Experts of a small language model.
Size: 14 layers, vocabulary 1468, 34.5M parameters.
Experts: 96 squared ReLU neurons an expert, 4 picks a token, a softmax router.
Training: a variant of Adam for the experts, 771M tokens, 3324 steps.
Below are experts of layer 6 (counted from 0) of a mixture-of-experts language model. Rows are named router (the router's row for the expert), up (a neuron's input weights, with its number), down (a neuron's output weights, with its number) and show model dimensions 0-127. Each number is 50 + 15 x the weight over its row's rms, rounded and kept within 0 to 99.
Before each expert's rows: "gets" lists some tokens that make up at least twice as much of what it gets as of all text; "comes after" lists some tokens at least twice as common just before its tokens as in all text. This comes from a sample of Wikipedia text that the model never trained on. Tokens count by the router's weight.

# expert 38
gets: " the", " a", "'s", " h", " for", " his"
comes after: " of", " in", " to", " for", " on", " at"
router:65 19 18 56 26 24 55 55 55 57 55 67 50 28 51 40 44 47 58 43 66 72 31 15 27 45 61 56 65 65 62 57 34 80 40 48 45 47 78 67 41 29 60 35 44 78 65 38 54 31 63 48 45 43 40 67 51 45 80 57 34 46 42 47 52 50 26 42 42 86 74 65 35 80 70 55 51 47 34 51 46 55 59 41 46 38 39 44 79 69 60 80 29 26 47 54 43 61 65 65 44 71 53 41 79 49 46 47 60 48 21 56 41 56 65 69 56 41 32 32 72 53 57 52 55 44 47 59
up0:54 27 40 65 25 86 39 58 66 41 48 61 48 47 49 47 39 66 65 57 57 68 54 75 54 42 55 69 59 77 34 47 15 58 62 67 63 66 45 57 23 54 59 60 50 47 54 54 91 45 15 52 26 24 51 47 49 38 42 45 36 66 32 54 39 43 66 36 50 40 66 33 52 59 38 62 53 50 70 62 40 36 55 44 46 84 57 80 42 31 79 24 68 52 35 38 58 58 36 64 66 29 47 45 22 63 55 55 44 45 42 45 51 49 36 67 85 48 31 37 68 52 72 30 37 49 59 41
down0:45 59 33 59 34 74 60 62 46 47 46 55 50 24 46 61 54 39 53 99 66 35 53 50 38 33 69 35 48 20 82 37 71 40 33 46 78 47 76 71 61 34 59 51 53 37 56 33 55 36 48 65 57 60 69 39 34 59 50 50 61 60 46 61 52 38 60 54 50 44 56 62 36 54 57 49 17 41 35 47 48 32 83 41 19 66 64 14 40 50 59 43 48 58 33 55 39 53 73 61 62 48 66 43 57 48 32 52 27 38 36 31 74 58 48 53 31 46 69 48 36 50 69 18 50 66 70 17
up1:50 51 70 46 35 52 33 62 68 26 50 37 45 45 23 59 42 62 50 60 47 60 51 61 34 28 48 51 46 59 57 64 27 65 52 14 53 54 57 48 26 81 66 28 36 55 53 53 42 50 41 57 16 59 17 52 58 56 32 28 20 69 41 60 55 49 21 52 44 33 29 40 39 42 48 53 43 64 34 43 29 21 36 33 33 57 67 66 36 79 68 31 75 40 27 78 64 35 40 48 57 31 62 37 30 22 44 57 47 36 54 30 52 31 75 61 58 59 66 48 45 26 60 37 59 48 65 48
down1:36 51 52 48 40 53 52 47 42 32 55 43 64 26 44 48 71 86 25 67 78 61 59 43 49 65 51 51 54 62 56 71 45 72 52 61 55 26 56 66 63 62 63 43 41 64 62 54 73 65 57 60 34 56 49 60 55 62 27 42 38 28 50 76 57 34 28 48 59 27 61 64 39 38 61 45 63 69 48 29 34 35 63 80 43 43 31 61 60 74 47 49 56 48 71 41 44 38 30 55 64 88 60 46 41 76 25 54 46 32 59 34 88 66 61 56 41 49 55 44 50 56 46 33 60 42 84 02
up2:53 62 59 46 21 37 60 67 74 50 52 51 25 77 42 62 54 36 33 28 56 35 63 41 27 57 56 80 26 45 29 44 65 12 73 61 46 34 52 21 38 79 57 59 69 37 17 43 43 40 32 60 36 28 72 52 35 65 35 20 50 58 58 44 56 50 59 58 74 39 46 82 32 49 36 45 62 59 39 56 63 52 35 47 68 37 58 33 61 68 48 49 65 70 27 59 48 35 57 36 54 61 28 59 67 52 39 27 33 69 60 63 43 68 64 64 49 49 63 35 31 33 48 49 37 59 57 67
down2:39 69 60 30 46 54 57 58 52 49 53 60 53 45 39 77 16 54 78 59 68 44 56 23 50 74 57 44 57 45 55 39 45 60 76 76 58 20 45 29 61 34 50 51 43 58 33 37 47 62 30 57 49 59 46 42 75 49 57 42 89 44 86 95 72 50 57 32 29 72 52 46 52 49 58 65 52 50 42 51 77 66 62 52 40 34 61 15 53 42 49 52 47 56 51 77 49 44 45 67 84 45 14 42 55 68 35 49 50 30 53 28 54 61 58 38 46 55 40 44 62 42 82 49 58 63 55 59
up3:58 47 58 51 13 49 59 69 65 87 60 46 35 58 36 38 53 44 37 16 56 51 49 49 20 44 55 76 12 39 64 43 63 52 68 60 64 43 49 41 58 90 47 78 64 35 51 46 41 54 36 34 39 33 37 62 61 48 45 05 45 75 57 42 62 39 27 51 76 38 41 79 33 33 19 51 84 48 45 41 62 62 48 71 45 39 53 60 60 44 33 57 74 49 37 67 48 46 62 39 51 56 47 58 48 54 43 61 52 57 50 67 39 76 55 74 44 50 57 45 35 50 41 63 24 59 49 55
down3:40 66 56 30 65 46 60 66 49 39 52 63 38 48 47 74 30 58 77 67 53 57 57 25 56 85 58 70 42 52 43 44 66 63 53 82 57 29 39 32 54 40 59 54 67 75 42 35 65 61 29 70 48 50 45 31 86 35 53 58 67 48 67 96 67 47 58 49 44 76 57 54 61 48 55 68 47 40 42 54 83 43 44 53 25 19 53 21 69 36 55 51 54 59 56 82 50 59 50 66 82 45 32 45 53 53 49 32 53 36 51 33 69 46 64 37 53 64 46 37 69 37 68 47 68 64 48 66
up4:62 34 25 49 22 49 39 39 66 38 90 68 67 50 00 63 48 49 44 58 59 57 48 40 74 44 51 53 42 86 50 31 48 57 58 46 50 36 28 52 31 53 54 71 29 49 54 61 84 43 70 64 35 24 35 39 54 52 19 49 33 46 41 20 51 42 48 33 48 54 59 56 33 52 53 62 49 52 67 49 40 88 55 56 41 54 61 53 49 49 36 71 46 64 32 34 53 34 46 69 48 65 49 27 37 29 55 66 16 38 50 22 57 43 58 34 50 50 50 48 74 51 69 31 54 40 34 40
down4:48 68 35 58 33 57 69 60 38 52 36 43 52 36 59 56 52 37 48 85 76 33 67 58 51 36 59 34 52 25 90 41 44 52 34 45 93 44 40 67 46 46 51 51 28 61 59 30 64 43 31 55 58 56 58 40 36 56 51 71 57 46 27 56 35 40 73 42 54 59 55 67 47 45 47 51 03 44 38 35 42 43 92 28 30 70 40 55 41 28 60 30 45 61 32 52 45 38 66 52 56 41 40 31 43 52 41 68 74 37 50 38 62 53 51 46 49 58 63 36 41 44 28 33 58 36 59 04
up5:37 77 62 42 35 44 15 64 13 77 34 47 31 54 30 48 35 50 59 61 44 34 47 40 72 36 31 48 71 71 38 39 68 42 52 73 39 55 38 62 25 67 53 60 35 52 49 48 55 64 59 25 46 46 50 43 43 41 57 51 22 42 52 44 48 60 72 37 49 59 48 23 37 52 59 72 43 43 43 65 53 42 39 16 32 44 35 45 48 34 60 42 50 39 55 39 62 76 55 66 34 73 57 91 72 32 39 63 42 66 33 35 60 27 51 55 41 59 35 54 24 54 28 40 69 68 67 79
down5:88 54 28 68 70 40 77 50 36 45 38 61 33 24 52 60 27 31 41 62 75 28 40 42 47 64 55 43 32 57 57 49 60 44 44 57 41 44 50 55 64 53 59 33 36 39 67 08 68 22 46 31 53 55 66 59 42 79 77 58 47 49 55 55 59 21 38 64 42 68 65 61 43 73 74 31 34 58 39 35 34 42 72 46 66 71 51 68 63 78 76 57 50 43 74 54 40 58 44 62 50 52 56 45 60 40 78 55 59 54 29 74 27 72 54 80 59 48 45 55 51 47 55 72 42 42 38 48
up6:41 66 40 47 36 46 47 48 38 62 69 56 31 48 28 29 56 48 24 57 62 61 16 73 34 70 41 76 16 36 50 65 36 38 38 33 58 50 45 45 65 64 55 59 52 63 46 51 40 57 59 56 74 71 23 59 71 57 51 47 78 41 18 39 44 59 43 56 29 46 44 69 34 66 34 63 48 28 45 47 64 22 41 29 27 65 51 17 62 82 31 32 57 77 59 44 51 41 50 47 38 44 53 71 55 56 44 45 53 60 68 65 73 29 48 31 67 51 72 78 60 64 29 57 65 36 53 39
down6:42 35 52 72 50 35 54 39 63 49 56 43 25 33 62 48 50 66 60 50 27 27 48 73 36 70 38 52 26 70 68 62 40 47 60 60 40 33 47 36 39 51 32 43 61 41 26 82 45 14 45 50 88 62 56 47 43 56 45 46 65 42 44 47 49 43 23 61 58 71 48 53 64 77 66 53 68 56 59 34 51 45 45 52 69 59 94 40 45 78 40 64 20 71 55 53 27 53 32 37 62 52 61 30 42 65 45 53 62 42 26 51 45 53 57 28 37 57 48 39 75 57 91 59 48 45 76 30
up7:66 29 48 36 30 21 36 35 33 31 54 45 43 62 55 61 51 57 35 30 65 51 47 32 63 67 49 31 62 40 69 53 64 46 54 36 56 65 47 39 59 51 36 45 47 22 52 72 59 59 21 43 41 40 64 30 65 78 10 46 41 74 35 63 58 60 30 34 68 44 47 25 43 42 45 49 64 59 83 59 65 53 35 44 48 83 40 41 35 62 51 45 42 44 37 39 55 53 53 82 55 20 55 67 36 54 46 53 54 42 46 43 66 47 51 54 58 50 61 77 33 57 23 68 62 75 80 10
down7:43 50 50 64 78 46 26 54 74 59 64 21 75 59 65 31 76 54 28 33 67 41 52 34 71 53 51 57 43 51 26 49 65 46 51 62 51 61 56 49 45 51 46 77 73 60 49 72 43 85 45 30 60 59 67 13 78 72 65 64 37 56 77 48 68 33 27 58 57 36 37 43 59 52 61 58 67 41 60 56 48 26 59 43 20 89 26 58 43 48 58 65 66 46 46 52 64 49 27 51 32 60 67 76 63 57 58 56 33 60 26 48 47 49 50 61 60 50 50 69 71 45 61 35 24 60 52 43
up8:53 39 35 32 54 48 39 26 42 46 50 46 50 59 65 49 49 47 68 32 47 35 64 41 52 59 43 63 39 37 44 69 55 21 45 91 33 71 44 21 66 47 75 48 71 44 58 56 73 40 50 63 64 44 50 50 44 56 46 39 89 55 61 22 42 30 66 60 34 48 54 55 59 62 54 60 26 70 54 37 51 54 49 20 38 43 59 49 58 80 62 49 62 37 37 26 79 50 58 24 48 50 48 43 42 21 27 55 29 69 61 41 40 59 61 58 83 49 53 65 50 21 39 64 13 29 40 25
down8:58 39 41 49 63 71 38 43 53 60 23 53 33 53 48 34 50 38 68 45 53 33 34 26 58 59 51 55 32 72 67 47 56 44 70 48 41 19 55 60 43 60 63 74 39 51 55 48 54 32 35 32 45 37 60 92 60 63 52 40 80 81 57 41 47 49 80 74 62 32 43 35 33 44 51 56 35 53 22 51 41 76 67 58 46 52 47 37 62 32 33 52 75 82 65 40 63 52 59 49 54 58 53 58 34 43 30 35 35 52 40 34 49 35 84 62 55 55 27 31 81 43 48 75 57 18 53 76
up9:43 49 61 32 48 72 58 55 27 56 56 81 35 48 49 45 54 64 38 41 16 69 56 50 56 41 40 51 46 43 65 13 69 72 50 55 34 51 45 40 48 61 29 81 50 51 48 60 37 48 51 40 35 55 55 41 55 39 11 49 28 80 69 38 54 08 37 42 72 60 38 57 39 56 28 37 52 33 39 69 44 54 41 58 33 32 37 63 44 48 49 45 53 65 66 47 43 27 49 42 00 74 20 50 31 29 34 77 62 56 58 63 76 49 50 61 66 55 42 49 61 39 61 57 34 41 40 41
down9:40 38 51 50 40 64 73 60 67 48 45 57 58 67 58 57 49 68 55 73 13 39 41 42 36 57 61 62 59 71 45 80 24 42 88 61 23 63 30 71 38 74 20 35 79 46 43 76 44 70 40 46 57 48 43 74 41 35 40 44 75 46 47 42 57 64 58 60 45 49 76 55 37 60 50 46 61 53 70 62 38 29 36 66 58 33 57 78 40 60 63 20 56 73 28 45 32 51 41 49 19 57 60 65 41 61 28 42 48 63 73 40 31 40 55 43 48 43 58 39 61 55 43 39 48 63 81 32
up10:49 62 54 59 47 46 40 61 50 31 61 54 21 45 46 60 49 63 36 45 42 80 67 74 19 61 35 59 42 53 53 31 52 55 38 21 85 37 46 44 57 41 49 51 61 81 42 42 59 36 59 33 79 30 65 48 57 53 63 46 46 37 62 32 53 59 44 72 52 61 39 50 46 44 41 48 61 56 35 55 15 49 53 29 34 62 29 27 58 59 35 64 31 53 41 26 52 41 72 48 16 28 52 62 45 11 61 65 48 77 82 31 54 37 59 57 31 61 73 61 24 41 25 60 36 45 67 47
down10:43 51 58 46 56 25 56 43 54 58 34 42 33 33 40 27 46 37 29 48 26 42 57 60 58 38 17 56 52 57 57 42 54 54 24 42 57 57 48 64 29 56 53 47 38 77 67 33 36 26 38 54 62 44 33 33 59 62 60 79 59 45 20 67 49 59 49 50 67 44 65 66 44 94 73 59 45 59 39 54 69 48 51 47 87 44 59 47 48 46 42 53 66 78 65 68 20 51 75 44 60 26 53 29 60 61 54 41 53 66 33 40 30 66 51 65 40 64 29 36 34 76 38 69 30 65 80 74
up11:65 33 63 29 60 47 17 69 83 18 65 61 11 46 33 74 38 50 50 62 34 80 47 32 47 31 33 45 47 54 36 60 76 54 60 69 59 46 50 48 62 38 65 48 55 45 44 52 54 62 43 29 42 39 45 56 62 59 30 48 43 42 32 32 61 37 63 59 59 40 55 56 48 30 61 56 26 66 61 78 63 73 44 46 36 56 98 38 38 45 67 23 38 60 39 70 51 66 53 52 64 47 51 73 57 46 44 33 69 50 72 22 54 52 45 30 34 51 52 42 32 64 43 29 38 36 27 51
down11:58 64 49 52 39 50 69 51 62 41 39 84 49 26 49 47 35 52 39 43 43 52 62 49 31 53 29 44 24 57 50 48 47 50 38 58 24 28 46 70 31 46 46 64 13 42 59 41 29 36 75 50 21 58 54 82 46 95 54 69 32 67 63 48 34 45 23 82 44 41 48 63 53 50 51 44 53 60 59 47 49 36 57 69 46 32 25 58 63 49 39 46 62 42 32 56 30 24 38 55 37 47 71 60 25 41 35 44 44 71 51 21 64 29 44 46 36 22 67 60 34 49 76 64 49 36 47 76
up12:15 31 43 25 55 76 55 63 55 43 46 66 51 77 51 35 58 81 22 42 57 53 55 23 59 50 25 37 58 86 46 67 61 76 40 36 38 61 52 67 44 66 72 35 61 63 48 59 40 54 36 47 57 64 18 47 29 77 60 40 20 41 42 29 76 64 70 65 63 39 64 75 56 46 52 53 49 48 41 44 54 42 47 47 47 56 55 50 39 55 62 63 58 20 29 23 39 70 45 71 60 52 41 54 53 27 71 60 67 61 31 40 62 47 44 56 70 48 42 37 29 36 53 44 82 35 36 51
down12:51 55 46 37 69 83 64 82 46 38 29 57 73 57 55 70 55 24 62 48 72 59 92 56 34 52 60 73 59 55 46 52 42 55 59 45 28 57 65 31 33 38 62 46 55 65 60 52 46 40 36 34 41 86 34 65 43 39 42 47 50 49 75 47 46 99 67 67 48 23 59 46 50 43 55 48 32 59 31 83 48 46 58 57 43 40 37 21 48 57 33 52 63 57 43 53 48 44 62 65 67 54 60 29 73 26 51 26 44 36 64 87 44 56 42 47 41 54 44 66 75 33 43 64 47 56 58 56